From a checkpoint of a small mixture-of-experts model trained on Wikipedia.
Experts: 128 experts in each of 6 layers, 224 SwiGLU neurons an expert, 2 picks a token, a sigmoid router.
Below are experts of layer 5 (counted from 0) of a mixture-of-experts language model. Rows are named router (the router's row for the expert), gate (a neuron's input weights, with its number), up (a neuron's input weights, with its number), down (a neuron's output weights, with its number) and show model dimensions 0-127. Each number is 128 + 32 x the weight over its row's rms, rounded and kept within 0 to 255.
After each expert's rows: a language model's description of what the expert responds to. This comes from a sample of Wikipedia text that the model never trained on.

# expert 32
router [ 96 115 152 159 103 111 217 103 158 100 134 114 114 143 131 139 113 142 139 157 124  87 177 128  80 137 170 153 125 125 118 115  83 133  78 129 114 193 128 129  86 149 107 118  92  59 198 150 146 120 211 166 160 114 173 153  47 176 153 141 117 111 166 131 100 136 222  91 136 129 120 102 125 114 108 152 114  70 114  85  92 136 112  98  80 143 139 103 155 151 126 106 191  87 115 169 182 110 175 110 173 146 108  57  87 140 109  77 167 120 149 193 105 135 143  90 138 132 114 143 137 117  81 128 107 163 117 117]
gate0 [133 104 120 138 224 141 126 147 104  99 192 118 126 110 151 166  91 191 129 192 126 211 170 132  64 149 133 112 133 144 101 135  75 144 145 193 148 119 159 150 163 133 150 150 142 143  84 130  72 157 177 176 128 103 134 156 111  82 171 161 136 116 155 159 140 124 100 112 113 163 132  57 150 182 106 136 135 138 158 108 134 111 135 155 108 130 194 133 195  78  78 177 190 115 139 102 106 120 161 180 128 106 121 100  63 173  81 132 105  97 174 120 112  54  97 110 136 112 152 178 179 127  65  43  77  68 114  81]
up0 [137 113 173 141  88  90 119  87 106 160  43 143 108 130 109 110 133 132 106 116 126  57 116  86 214 142 170 162 114 118 119 174 166  80 118 118  95 144 102  91 112 136 132 109 118 140 110  89 160  87 111 103  68 137 120 159 129 171  61 118  94 118  84 117 106  95  90 114 145 109 106 185  82  60 181 117 116 101 150  76 144 146 104  70 118  70 125 118 109 166 147 145  93 114 173 146 173 169 117  78 144 166 118 129 171  85 150  70 134 153 134 144 199 142 151 144  90 102 103  64 144 129 181 159 155 146 172  94]
down0 [ 90  85  88 150  65 111 102 106 153 125 104 126 114 147 128  89 108  69 143 108  92 162 126 148 178  66 110 126 207 101 177 102 125 143  91 166 117 104 142 172 102  96 148 114 128 115 110 169 149 162 188 136 145 187 118  64 149 206 169  84 132 121 127  99 113  93 107 145 139 106 113 203 140  81 128 155 163 146 164 113 100 163  42 145 126  95 176 116 161 158 142 105 168 135  61 103  94 137 112 101 146 152 137 127 113  59 121 118 108 107 165 165 131 118 150  80 151 114 165 113 150 140 117 141 186 149 173 126]
Description: Table pipes and connecting words in names, titles and lists, such as of, and, by, &, /, semicolons.

# expert 5
router [114  49  82 111 137 105 255  94  94 144 107 155 152 186  95 130 120 156 156 150 166  95 159 103 115 136 196 168 103 144 155 108  88 171 122 114  55 165 132 143  68 141  81 134  79  65 138 186 104 147 254 117 104 117 192 172 126 138 106 139 127 127 158 175 109 109 163 116 144 132 138 132 118 137 118 169 128  36 124  97 127 111 128 101 160 105 134 101 158 175  95 131 180 102 112 109 147 107 134 145 140 155 112  72  94 146 123  95 129 135 115 169 123  89 125 126 116 146 131  98 147 128  99 113 111 163 108 111]
gate1 [126 169  99 146 144 130 175 127 131 107 183 142 154 148 148 118 122 128 140  74  93 128 131 172 109  94 108  78  84 129 130 108  64 143 173  88 155  93  76 101 131 101 103 100 118  86 156 126 106 123 100 119  89 132 179  93 150 105 131 152 124 142 138 129 159 147 164 134 153  89  97 186  86 144 183 105 168  95 144  93 156 161 179 138 167 103 106 150 122 102 104 105  95  82 132 185 133 153 162 110 165 148 100 119 128 182 116 175  87  78 115 124 146 159  93 153 138 102 171 158  95 102  78 123 102 117 131  74]
up1 [156 127 147 102 125 143 112 126 148 100 120 139 144 146 182 121 134 111  99 101 188 131 107 138 100 151 144 152 102 179  74  75 145 105 147 119 136 140  98  63 130 131  76 127 134 115 110 103 167 152 133 105 133  66 106 124 101 118 153 118  74 129 104 180 152 139 100 116 160  96 142 106 126 121 132 160 139 203 156  97  93 108 126 176 162 194 119 105 122  94  88 169  84 111  74  97 109 178 120  70 134  87 141 158  99 129  70 147 183 155 151 100 134  66 143 116  61 101 145 124 125 116 124 110 135 123 105 154]
down1 [102 100 108  91  98 144 126 139  99 130 111 118 110 138 130 113 120  64 136 158 155  72 148 113 181 140 124 133 150 140 134  96 158  97 120 127  84  93 149 132 128 137 148 174 134  59  61 144 127 112  90 173 185 108  97 150 120  78 118 121  97 188 177 150 106 170  89 122 160 156 159 149 147 225 101 144 139 111 125 159 101 131 155 179 179 214 130  76 103 144 109  90 191  98 126 185 177 142 151 134 119 102 138 159  99 124 108  93 139 110 167 139 178 130 117 132 135 106 120 163 146 122 160  59 140 112  85 159]
Description: Line-break tokens ending an item in bulleted or numbered lists, such as career spells, stats, constituencies or infobox fields.

# expert 6
router [ 83 104 131 160 148 125 196 101 168 119 123 115 152  98 124 100  79 164 147 153 126 141 135 156 111 145 165 132  87 123 169  92 112 102 114 116  66 159 127 156  88 113  62 144  72  96 149 135  90 142 201 137 150 130 209 175  58 203  86 155 136 125 193 119  77 163 177 103 132  94 104 114 167 138 110 144 117  30 133  68 102 130 113 115  90 120 121  86 151 147 128 123 159 121 140 125 163  92 226 107 145 166 136  57  77 167 143  59 126 127 105 144 103 146 122 109 101 135 119 121 155 126 114 108  98 154 131  74]
gate0 [100 111  66 128 163 104 109 175 132 106 185 190  94 151 126  98 124 144 101 244 125 131  96  63 117  89 120  75 125 166 169 128  85 130 137 109 127  95 114 111  80 158 175  68 130  99  78 171 106 100 102  95 122  98 133  66 108 115 142 106 143  83 145 163 158  91 124 129 134 128 122 168 122 123 154 110  70 150 117  93 119 145  49 127 100  86 119  65 121 172 134 156 101 174  82 152 100 107 124 185 143 142  98 123  97 141  98 138 129 151 176 141 153 134  83 114 161 113 151 157 121 141  98 151 102 107 160 189]
up0 [126 103 113 195 160  86 125  86 153 114 186 134 148 146 105 145 153 114 155 150 138 160 144 162 189 110 116 103 123 153  82  94 133  70 106 104 133  83 157 162 117 167  98 187 132  90  76  75 106  72 154 116 126 172 139 156 126 166 125 128 142 172 119 127  98  90 178 110 108 188  66 234 123  96 177  94 221  92 146  82  95  78 108 125 103 119 140  72 103 113 102 154 150 111 136 148 112  90 152 100 165  87 113 166 132 146 150  78 134 154 137 116 170 153 144 121 159 147 222  86 117 152 162  98  81 110 169 110]
down0 [113 111 141 132 134 116 141 105 135  80 199 133 172 155 155 139 161  59 136 115 124 116 141 103 134 200 154  89 117  99 140 165 147 101 111 136 109 128 127 105 133 147 137 100 188 114 126 165 135 133 109 157 131 143 106 158 126 153 122 135 128 183  94 195 163 126 133 153 181 115 137 185 174 117  75 134 159 121 100 168 135 153  77 102 128 102 142 157 112  96 166 191 115 103 163 160 184 105 127 150 223  98 129 144 113 132 186 138 101 128 134 105 125 131  79 121 114 146  27 122 146 101 137 139 160 119 125 147]
Description: Short word pieces inside proper names, mostly place names just after their first letters, such as Gu-ate-mala, Co-pen-hagen, Ed-in-burgh.

# expert 50
router [ 93 112 144 175 145 118 182  82 134 118 108 151 172 132 131  91  73 155 171 149 133 101 168 126 110 144 170 126  83 153 174 114 100 114 114 129  72 142 131 149 100 111  92 116  97 102 149 135 111 151 249 158 146 124 198 173  66 221 108 130 134 109 145 157  84 161 175  96 143 102 112 133 165 121 104 168 132  82 150  67 109 142 118 100  65 157 149  77 161 112 121 118 134 116 133 139 161  76 214 133 119 151 150  46 113 155 122  90 102 153 114 115 142 162 110  96 107 139 102 153 120 127 120 118 111 144 102  55]
gate1 [108 165 142 119 173 152 143 133 129 122 116 109  99 118  92 105 112 156 129 104 156 162 164 140 146 130 140 141  74  99 178 137  82 151 101  77 141 191 159 119  78  92 113  99 142  93 152 118 135 198 138 132 233  94 100 137 165  87 105 129 108 174 149  94 117 116 156 107 204 127 107 146 180 133 155  99 134 109 175  74 172 148 100  30 156 132  82 131 116 188 138 125 106 119 182 135 105 107 113  59 155 138 178 126 185 183 153 138 112  91 165 125 104 161 166 106 119 122 131 153 142 181 109 155 105 106 137 148]
up1 [137  71 124 123 128  58 140 167 118 121 117 149 150 140 155 112 131 159 120 182 131 114 125 118  95 155  99 143 118 159 111 101 120 150 129 154 150 140 151  51 111  78 129  83 180 163 106  74  93  76 160 177 164  92 170 106  97 156 100 116 124 109 101 112 161 216 105 191 109 127 103 129 145 101 157 142 182 177 201 155 151 120 148 148 134 102 122  26 163  76 123 120  84 145  98 121 120 154 100 126 134 118 114 128 158 134  50 188 148 169 161 114  98 150 148  98 135 176 177 117 112 111 164  99 154 140 122 182]
down1 [103 112 107 109 101 133 125 131 174 137  82 162 133 114 122 118 148 125 173 152  79 127 141 127 160 150 216 118 153  73  48 173 153  84 110 152 238 121 144 152 142 123 167  88 115  90 101 185 129 179 160 123 141 138 149 142 111 164 168  96 121 108 152 197 154 143 112 118 104 144 139 118 103 179 164 156 120 170 121 109 113 141 129 112  77 111  73 134 106 114 150 113  80 149 124 185 105 144  80  82 127  85 117 123  71 139 168 133 108  96 102 121 143 154 162 128  69 154 133 108 125 101  82 174 136 101  80  99]
Description: Final syllables of surnames, place names and species names, as in DeLu-ca, Tes-la, Sobe-y, Gallowme-re.

# expert 60
router [ 78  92 123 120 166  86 222 100 166 125 128 162 155 156 169 114  84 116 142 124 120 121 104 143 104 138 150 104 132 125 122  60  45 111 100  89  93 116 112 119  62 117  59 137  96  66 152 139 106 159 209 141 118 115 202 164  81 184 133 150 142 113 191 101  86 127 171 111 103 136 154 100 122 121 124 146 112  48 137  88 142 109  60  77 132 105 159 105 164 125 137 139 152 132 140 149 164  94 208 153 141 208 129  92 140 125 110  99 139 127  95 172 114 141 119 161 149 101 117 149 102 119 101 114 102 177 165  97]
gate1 [172 169 166 161 166 127 169 117 133 139 101 179 174 158  58 138  88 121 139 133  95 144 141 148 144 116 190 105  69 113  98 129 123 160 126 150 122 107  66 119 129  75 144 136 121 105 118 132 105 165 132 125  79 141 122 172 107 103  97 156 114  91 153 136  90  91 169 128 154 133 155 147 173 196 136 183 128  87 190 140 110 200 154 131 157 148 177 128 171 161 115 127  68 116 145 106 107 139 135 145  61 104 138  96  87 179 121 149  99 155  91 162 158 155 139 105 147 111 113 177 126 141 113  82  98 148 118 103]
up1 [100 147 125 128 146 108 178 127 151 116 117  85 107 134 116  70 128 173 121 104 179 131 109 157  63 176 151 182 136 174 137  65 128 163 113 184 109 172 145 136 116  57 132 138 110 136  96 112 148 137 119 175 136 111 138 103  89 185 169  64  91 124 168 144 130 144 188  98 169 130 116 142 132 124 100 127 106 109 116 147  86 121  94 134 179 153  82 141 174 137  85  67 102 121 133  85 124 104 160  95 132  91  82 179  90 163 112 106 177 143 101 126 100 101 156 125  69 117 109  99 109 103 136  90 112 166 110 124]
down1 [114 107 162 108 170 113 124  94 161 136  91 142 136 147 135 119  92 178 141 131 101 131  66 153 122 107 120 153 158 111 140  95 176 134 176  98 125 134 117 103 167  80 163 168 162 146 113  80 107 159 178  89 138 111 142 113 127 155 127 137 135 107 105 134 116  83 167 140  61  86 125  84 118 139 100 144  97  95 129 104  98 216 131 127 167 122 153 178 157 102  97  94 138 129 155 146  70 116  92 152 133 128 184  42  65 116 129 192 145 117  95 143 114 156 119 148  89  74  70  97 103 134 118 106  93 132 123 162]
Description: Closing brackets ending parenthetical dates, years or counts in lists and bios, plus semicolons, = signs, such and both.

# expert 62
router [ 93 105 116  78 112 109 179 123 154 166 138 135 100 137 112 120  96 104 133 195 130 113 168 145 110 128 172 162  80 142 136 157  98 117 102 120  92 144 144 119 117 119 130 122 136  72 101 148  85 119 230 144 126 129 184 151  55 155  94 139 111 112 226 128  84 132 168  91 128 147 136 100 162 160 155 191 120  46  98  92  99 134  88  98  57  74 123 106 136 149 113  90 159 105 125 157 150 110 229 102 111 164 122 139 103 147 164  41  90  81 150 151 111 121 123 138  99 122  87 176 122 117  67 131 117 148  89  93]
gate0 [131 141 156 121 191 109  95 154 116 118 104 101 151 157 121 111 154 161 105 109 146 169 102 115  73 135  85  76 110 162 161 105 121 138 208 185 172 104 124 102 134 160 162 123 133 145 107 107  58  91  59  90 131 120  79 149  89 168 162 162 183 153 128 157 104  91 138 111 108 157 141 129 110 105 142 115  93 186 141  70 128 157 128 119 115 135 109 105 135 140 113 120 151 152  90 113 142 106 130 153 111 147 150  81 143 167 101 114 155 135 112 101 142 120 146 163 151 141  74 110 136 106 127 112  64 114 166  86]
up0 [125 108 185 164 145  73 136 157 167 159 110 150 188 152 159 135  99 134  77 122 165 161 152  96 122 109 135 124 104 136 144 147 120 156  66 119 101 139  66 149 194 104 147 102  58 102 134  93 118 121 142 205 104 154 138 129 123 153 104 150 136 157 111 116 171 112 217 136 158 122  95 169 119 125 185 135 123 125 108 128 116 158 162  99 137  94 119 131 136 124 111 106 141 129 107 102 143 101 158  57 162 103  51 128 185 164 158  87  67 154 124 139 135  87 116  82 152 149 112  91 155 138 199 170 139 111 178 101]
down0 [ 96  74 200 117  21 112 138 122 124 104 159 175  71  78 192 153 176  98 130 119 108 142 144  69 101  98 140 145 160  96 149 149 122 151 102 119 165 126 161 156 128 112 113 126 160 175 122 124 129 157 189 135 104 146 123 118 159 107 107 145  84 142 113 143 163  68 122 186 145 167 121 187 170  98 133 164 209 121 125 157 130 129 147 115 159 103 158 144 154  92 106 122 149 146 162 164  92 178 175 117 164 125 134 170  90 107 133  92 116 127 147  88 140 128 146 126  92 151 145 146 119 113 150  98 117 179 115  98]
Description: Capitals and digits inside codes, acronyms and model numbers, such as EBM, SR 41, SA-5, X4, ISBN digits.

# expert 12
router [ 99 115 137 107 140 135 158 124 197 133 118  99 153 139 104 100  76 137 163 124 105 103 174 151 117 170 147 152  81 138 136 148  48 176 139 134 121 168 162 168  68 137  57 129 107  72 126 199 122 139 222 103 137 141 153 147  57 141  84 151 159 125 205 164  98 132 192 100 110 161 141 102 156 154 110 152 107  87 101  89 104 121 143 149 138 118 146 113 140 139 135 102 197 107 124 149 163 120 231 104 134  87 140 110 127 177 165  53  66 116 113 198 137 152 115  82 110 116 104 129 159  92  85 159 130 169 100 101]
gate0 [148 139 116 117 154  96 123  84 111 112 142 148 113 177 168 118 151 195 191 130 117 154 115   7 137 135 161  88 145 227 125 108 132 157 109 173 101 108 147  74 141 141 115 150 137 124 103 122 115  86  54 156 101 113 118 104  90 125 115 104 121 150 191 178 118 101  87 144 128 129 156 149 138 140 175 126  70  74 103  90 152 119  45 162 101 104 114 127 153 134 124 111 118 122 103 138 145 138 160 171 127 106 127 101  91 183  69  88 112 100  95 105 148  93 109 173 186 143  92  86 172 125 113 126 126 119 180  76]
up0 [155  70 163  61 133  71 161 145  56 129 127 168 189 105 124 101  88 152 154 106  99 108 156 137 112 147 150 122  91  55 138 123 125 140 100 114 163 103 155 143 149  61 141 123 137 155 177 151 180 111 182 144 124 142  97 101 145 188 113  81 110 109 106 132  95 196 148  79 100 153 118 159  83 146 151 160 129 111 200 164 108 144 165 147 123 127  87 100 106 124  99 122 110 133 199  60  98 116 138 124 174 137 121 178 132 105 181 118 142 154 100 131 124 164 123  87 118  70 172 170  89 114 142 116  96 121 165 144]
down0 [114 101 133 126  61 122 108 119 122 169 121 136 147  79 153 117 133  83 106 153 126 125 182 169 115 176 104 152 105 171 119 172 127  56  90 131  97  85 160 101 137 102 150 144 123 100 164 136 124 140 135 115  88 142 153 164 177 142 154 201 158 163 175 179  94 126 147 115 168  57 113 141 110  67 152 132 174  45 160  84  81 139 147 145  97 183 151 113 102 103 113  96 105 152 102 109 147 124 173 106 112 184 104 123 166 135 155 136 102 164  85 107 123  99 129 143 109 164 126 165 175 171 138 103 156 115 169 164]
Description: Word-internal pieces like in, lin, tin, ro, mostly inside words and names such as N-in-ja, N-in-tendo, cl-in-ical, Kras-in-ski.

# expert 43
router [ 91  93 107 110 144  80 239 146 171 144 105 141 125 116 126  83  80 122 135 122 152 147 140 187 117 178 207 129  90 148 150 105 108 130 135 146 125 144 124  89 148 128 125 115  77  54 143 131 105 139 255 154 145 154 192 182  97 192  96 174 137 120 188  97  89 171 122 105 114 122 154 139 133 138 122 128 111  59 129  94 126 122 167  82 116  90 128 104 124 166 122 115 180 158 142 149 148 109 215 104 156 187 101 102 118 184 124  71 110 129 102 145 122 133 100 132  94 141 107 110 111 122  91 129  99 170 117 122]
gate1 [ 97 126  99 103 124 155  97  53  72 198 103  74 178 111 128 178 174 110 193 107  95 168 115  91 134 123 122 146  82 170 173 140 116  85 143 121 116 162 178 123 122  68 118 109 105 141 174 123 156 128 106 150 106 145 158  99 189  55 149 122 124 172 134 126 170 126 144  75 152 132 146 128 122 190 162 126 106  60 164 179 105 163 114 152 119 110 123 116 131 181 104 141  82  81 162 158 115 115 123 130 156  98 127 143 151 142 120 126 146  60  38 136 130 168 124 149 175 116 118 173 123 169 114 101 131 161 153 121]
up1 [118 171  96  98 123  85 153  77 108 143 123  96 148 117 137 147 115 119  98 114  84 148 126 168  58 160 148 144  99 159  46  99 128 174 199 177 124 155 203  90 110  92 123 161 116 108 137 130 124 194 117 102 152  65  86 127 135 160 131 123  91 182 139 161 168 174 131 132 125 146 191 149 175 141 135 114 112 160 156 172 148 124 143  85 151 158 133 111  93 146 106 162 111 156 115  61  78 169  92 132 131  90 116 109  77 110 110 163 191 122 132 113 145 108 177 110 171 131 184 104  92 135 127 124 201 209 121 139]
down1 [155 117 140 119 200 102 118 104 123 111 144 129 137 157 123  91 163 111 178 168 126  92 110  56  62 144 150 151 131 117 172 123 153 221 130 139  79 127 129 121 123 152  78  99 121 160  89 152 118 202 138 176 174 122 124 154 160 125 149 161 199 198 169 122 139  86  63 141  80 127 169 157 136 128 143 167 149 143 130 123 110 129 110 140 158 160  81 100  78  87  72  90 144 142  93 118 142  79 115 156 146 129  90  94 148  79 137 146 166 139 125 157  90 111 113 121 179 173 145  93  82 124 168 164 103 120 127 104]
Description: Line breaks and opening pipes at the ends and starts of Markdown table rows, including |---|---| divider rows, in sports and election tables.

# expert 31
router [121 151 108 142 151  66 184 101 159 151 118 138 139 163 163 123  87 120 124 146 145 130 145 138 102 161 160 123  46 107 143 122  90 154 114 128 119 148 123 158 149 173  86 109  89  61 134 165  99 146 185 185  91 131 163 174  44 185 109 149 130 140 148 144  80 107 205 101  66 133 123 119 138 117 146 189 115   0 125  88  96 135 104 149  87 101 110 127 130 143  93 114 158 144 115 130 200  77 153 102 130 237 113 117  92 124 132  80 122 118 113 155 124  90 108 135 114  61  85 139 126 135 123  92 118 160 118 101]
gate0 [135  99 109 151 153  88  75 148 151 143 144 120 114 141 132 143  97 166 174  64 144 137  62  67  98 147  96 120 146 122 174 183 113 125 145 186 111 120 160 101 134 134 107 140 130 130 143 124  60 115 143 102  97 157 134  91 155 113 136 126 176 140 137 149 160 141  66 111 129 144  97 141 104  94  92 167 137 114 170  70 149 111 155 107  98 105 159 177 166 135  65 134 163 151 139 186 141 133 142  94 175 124 135  89  71 190  83  77 171  74 122 172  86 148 121 159 180 138 131  58 186  91 131 145 161 120 140 114]
up0 [108 145 189  59 139 144  91  66 109 102  99 119 164 151 176 104 169 115 121 176  76 112 126 193 154 143 145 143 123 136 103  90 158 135 117  73  88 100 132 128  86  96 128 112  91 139 115 126 151 102 145 189 131 123  82 199 129 105 125 150 102  73 106 153 132 102 131 107 149 132 121 173  93 153 172 111 165  70 152 110 115 149 140 169 139 117 162 145  55 134 174 102  39  72 103  83  90 154 146 104 112 101  91 118 148 120 136 138  99 150 165 168 196 109  90  95  91  86 137 121  46 154 121 117  91 151 147 137]
down0 [146 107 112 123 175 145 118 107 157 111  94 122 178 155 183 102 179 134 172 154  85 156 158 126 155 114 136 146 159  87 153 116 151 151 100 150 122 117 115 104 142 107 155 118 183 133 160 152 163 139 106 157 145 101  81 119 118  58  96 123 107 201 113 151  78 162 116  56 121 137 115 131 134 120 139  91  97 107 118 101 175 118 129  79 149  74 142 133 107 143 159 146 156 204  96 134 122 143 151 151  63 214 101 154 136 181 129  71 126 149 113 129 102 135  85 155 150 149 139 133 140 171 103 165 116 131 106 134]
Description: First pieces of words, often capital letters at line or heading starts, or lowercase stems, such as st(andard), M(usic), R(obert), gr, vi.

# expert 47
router [124  92 136 186 120 111 216 121 169 111 119 136 146 149 136 109 105 143 178 138 135 116 137 148  71 139 215 129  84 140 152 108  85 131 141 127  61 164 124 111 126 102  76 138  93  72 132 152 110 148 153 155 111 158 189 135 115 204 141 134 139 143 153 142 118 148 175 126 142 154 107 124 148 171 149 176  47   7 125  99 144 132 105 116 138 118 150  88 140 158 121 128 150 119 129 130 172  74 165 149 119 136 119  78 111 144 131  63 127 108 123 143 113 109 140 113 124 103  97 152 133 142  99 137 116 175 133  99]
gate0 [137  57 126  75 113 147 127 108 112 103 131 130 113 108 183 137 126 117 199 131  42 130 125  72 141  85 117 134  94  84  85 143  79 115 154 146 138 133 179  81  90 139 111 161  61 147 104 101 152 144 107 131 146 125 115 157 107 129 136 102 123 160 138 160 145 117 111 115 130 138 126 194 148 121 136 149 154 101 171 114 132 147  91 140 192 138 166 135 130  92 124 140  74 122 128  93 116 189 147 111 152  90 139 134 101 169 114 113 140  96 139 179 135  93 135 160 182 123  93 147 199 190  83 132 105 147 119 100]
up0 [ 95 169 127 108 157 155 116 129 116 121 126 144 100 129  72 123 137 143 122 104 195  53 113 140 130 146 126 122  76 139 154 110 120 129 115 121 118 127 153 158 157 153 168 135  88 163  89 147 140 143 155 154 134 142  64 115 168 152 108 170 184 126 107 121 156 125 166 120 131 183  75 140 166 111  97  91 133 156 149 158 134  87 133 115 107  80  83 108 128 152 134 110 118 125 181 201 111 122 166 119 137  88  74 126 194 124 184 129 100 203 151 123 201 135  79 108 141 129 184 171 116 138 101  99 128 171 165 152]
down0 [140 157 107  77 125 119  59 120 147 137 115 132 119  27 148 140 155  66 107 115 115 159 131 130 144 104 145 138 133  59  81 126 140 119  84 144 205  71 142 146 127 137 174  36 129  97 170 130 146 155 110 178 122 143 147  96 111 104 161 132 128 160 114 112 149  90 125 105 126 100 113 158 160 100 127 126 135  90  85 108 126 125 126 118  83 187 100 170 103 157  72 141 162  87  90 134 105 135 196 125 107 149 155 165 189 149 103 141 114 165  88 117 194 159 133  58 131 119 129 112 173 118  77 139  72 156 172 117]
Description: Word-initial prefixes like con, comp, imp and fin starting Latinate words such as consist, controversy, connect, consequence.

# expert 39
router [168 112 140 185 156 106 176 102 175 158 116 156 122 123 129 144  73 138 133 128 120  79 170  94 102 148 158 128 114 151 130 106  91 137  94  86  93 159 102 122 108 137  38 125  83 122 105 129 131 155 211 106 156  79 166 188  98 165 130 166 133 116 206 119  77 158 150 129 168 115 111 151  95 145 136 130 102  79 115  79 168 100 145 101 112 112 123 123 190 168 102 138 166 116 122 125 145 118 171 121 101 178  88 122  82 133 130  95 112 131  83 175  97 133  93  76  91 150 144 156 120 135  66 137 128 142 116  76]
gate0 [106  88 146 129 149 109 100 106  41 137 143 123  81  97 194 180 134  79 110 141 148 150 148  90  98 146 101 105 108 159 150 161  82 129  67 126 139 145 124 139 133 109  81 163  99 119 102 100 182 156 131 161 144 124  91 134 138 157 163 112 125 136  98 183 193  86 121  94  94 126 134 121 145 108 159 143 147 172 121  96 152 125  42 143 104 185  93 142  82 138 108 168 149 139 161 107  89 179 174 111 125 119 138  85  68 149  99 152 138  86 202 112 106  89 115 101  74 158 138 117  99 197 166 130  82  92 157  69]
up0 [127 113 199 137 121 145 160 111 153 129 128 119 106 187  97 128 165 159 112 118  90 121 121 160 128 123 124  99  99  49 117 128 125 145 135 138 127  83 165 106 147 124 160 145 107  90 206  84 105 123 122 160 106 178  67 155 112 168 143 164 178 171 148 103 137 127 114 113 128 175  59 151  79 101 194 179 148 107 127 121 108  85 190 104 136  48  99 128 156  84  76 149 117 131 120  57 110 128 144  81 172 121  87 179 136 177 125 136 150 119 123  71 131 168 113  99 141 128 157 126  90 103  97 142  75 144 183 133]
down0 [164 137  64 108 162 138 128 156  61 149 109 107  87 141 119 154  88 126 123  55 154 129 141 145 128  72 140 123 121 164  59 127  89  97 110  96  87 159 154 158 140 142 127 112 167  57  84 172 119 183 162 136 107 157 136 155 146 132 136 155 198 193 182 189 124  77 138 107 135 139 220 141 127  84 149 107 102 121 114 162 141  69 130  91  65 137  71 146 134  95 130 164  91 109 167 134 128 145 129 109 176 153 100 122 123 143 118  97 135 136  96 157 120  80 159  81 128 123  65  87 136 105  92 122 134 125  68 121]
Description: Inner pieces of split words (mid-d-le, Ca-st-le, Fum-b-le, whom), the word with, non-Latin letters, and words like control, South.

# expert 46
router [100 110 154  98 154  86 195 149 191 132 155 111 142 173 117 118  66 171 137 135 155 119 153 152  57 182 181 146 115 114 120 108  53 140 112 110 102 150 132 138  69 157  96 126 119 102 162 180 109 111 187 166 137 127 148 155  98 149  92 142 157 106 198 140  56 121 193 122 124 129 120  58 121 111 138 131 110  21 121  95 124 114 109  83  98 121 129  84 131 139 122  94 191 100 159 101 165 113 183 124 114 124 150  53 119 173 121  34  99 155 127 151 128 115 111 107  91 126 154 123 147 124 111 121 146 180 104  88]
gate1 [157  90 103 125 152 116 127 166 138 137 169 128 180 133 134 186  89 141 145 133 112 107 163  71 150 117 136 166 135 154  99 117 101  78 113 111 129 136  90 107 130 153  78  93  79 104 135 109 208 127 174 120  57 119 163 179 114 125 116 131 149 154 155 142  86 119 199  94 122 111  97 103 179 185 122 116 141  74 156 127  98 145  86 196  89 195 105  95 169 128 129 136 102 127 164 153 140 131 170 126 100 162  97 128 160 163 108 119  86  95 134  73 201 160 111  84 197 104 162 172 106 107 112 148  80 102 139 193]
up1 [102 136 116 182  58 117 132 124 116 118 200 159  71 155  73 173 162 158 152 145 115 167 118 147  62 213 133 108 107 169  98 117 141 118 122 207 120 141 120 139 112 133 126 108 158  60 112  96 148 113 144  91 183  82 106 109 105 100 167 165 127  73 109 185 142  81 168 114 105 120 115 155 134  85  81 145 147 118 150 126 156 116  81  98 132 159 175 121  98 125 110 136 162 153 171 151 164 118 142 105  67  91 170 100 134 107 141 124 134 153 131 146 121 136  86 153  43 145 141 116 125 182 148 103 143 106 107 109]
down1 [139 118 147 106 113 129  86 113 119  54  69 205 108  52 115 137  87  85 176 137 162  97 135 187 148 170 121  87 179 121 137 127  92 111  56 159 150 131  99 122 131 157 144  98 223 129 109 133 159 109 155 120  66 144 165 137  83 125  99 118 108 128 164  73 116 132  96  99 110 119 132 108 162 158 105 176 175 142 143  60 113 112 115 169  92 114  98  40  74  59 149 165  94 113 169 117 134 133 158 142 137 157  95 136 140 113 132 167 161  73 100  92 141 112 121 107 106  99  84 171 101 116 118 143 114 153 150 114]
Description: Inner syllables in ordinary words and names, like a-gre-ed, Asso-ci-ates, S-en-ate, s-we-et, Stras-ber-g.

# expert 45
router [117 131 169 138 182  85 208 142 140 104 114 175 149 142 120  97 102 142 165 133 136 104 163 134 113 168 147 155  96 139 123 132 133 141  70 139 123 178 139 169 122 137  51 120  96  90 126 154 123 141 182 163 102 126 232 208  42 189 106 138 133 116 158 127 104  82 159 105 126 146 124 112 166 142  96 152  50   0 121  31 147 132 123  77  84 128 134 137 155 135 109 131 174 109 107 113 128  86 170 126 138 198  87 106 125 155 106 102 108 111 120 159 131 111 111 120 125 135 140  90 124 100  98 128 145 155  97 101]
gate0 [146 129 195 128 137 158 100 130 157 132 103 170  72 158  91 127 119 185 184 115  74 140 160 139 105 137  86 153 118  84 103  94  51  65 109 125 128 120 123 111  88  94 120 144 107 144 196 158 103 143 114 154 146 113 118 121  93 125 126 137 177 111 140 153 111 112 152 108 111 157 157 150  44 161 147 100 146 142 124 201  55 161 137 144 179  85 113 122  99 122  92 173  85  63 158 148 117 128 119 186 142 132 112 193  98 133 112 111  66  64 200 120 121 141 111 107 100  80  99 120 125 122 166 114 121 129 138  89]
up0 [ 59  96 143 128 114 127 126 122 153  97  54 147  97 148 128 173  64  99 130 125 132  98  68 114 163 215 175 134 135 173 121 164 148 138  95  96 126 153 107  95 151 105 110 125 104 151 205  90 187  93 131  83 132 116 121  83 139 164 136 162 146 175 145 152 142  80 132 134 132 160 180 136 134 149 118 118 106 135 132 135 127  64 120 139  98  68  90  82 156 120 125 160 143 170 214 106  94 168 128 109 146 138 123 137 120 153 123 133 125 140 138 121 138 182  99 107  99 143 114 145 113  91  86  99  96 148 174 127]
down0 [163 115 129 165 171 175 158 114 136 159 148 126  97 130 124 128  70  87  90 102 126  98 115  91 111 158 118 152 132 191 176 180 158 126 154 138 121 142 142  78 110 175  93 131  91  86 108 166  59 117 111 195  96 134 132 119 164  80 128 108 142 103 132 106 200  97 140 131 105 127 142 109  73  63 115 173 145 135 105  98  70 125 151 119 194 135  92 163 102 125 112 103 139 129  81 134 147 131 153  91 159 152  78 191 157 133 121 133 131 120 126 153 149 123 197  78 185  92 206 145 121 133 118 131  80 180 148 135]
Description: First piece of a surname or second name following a given name, like Mc, Ka, Na, Mi, in lists of people.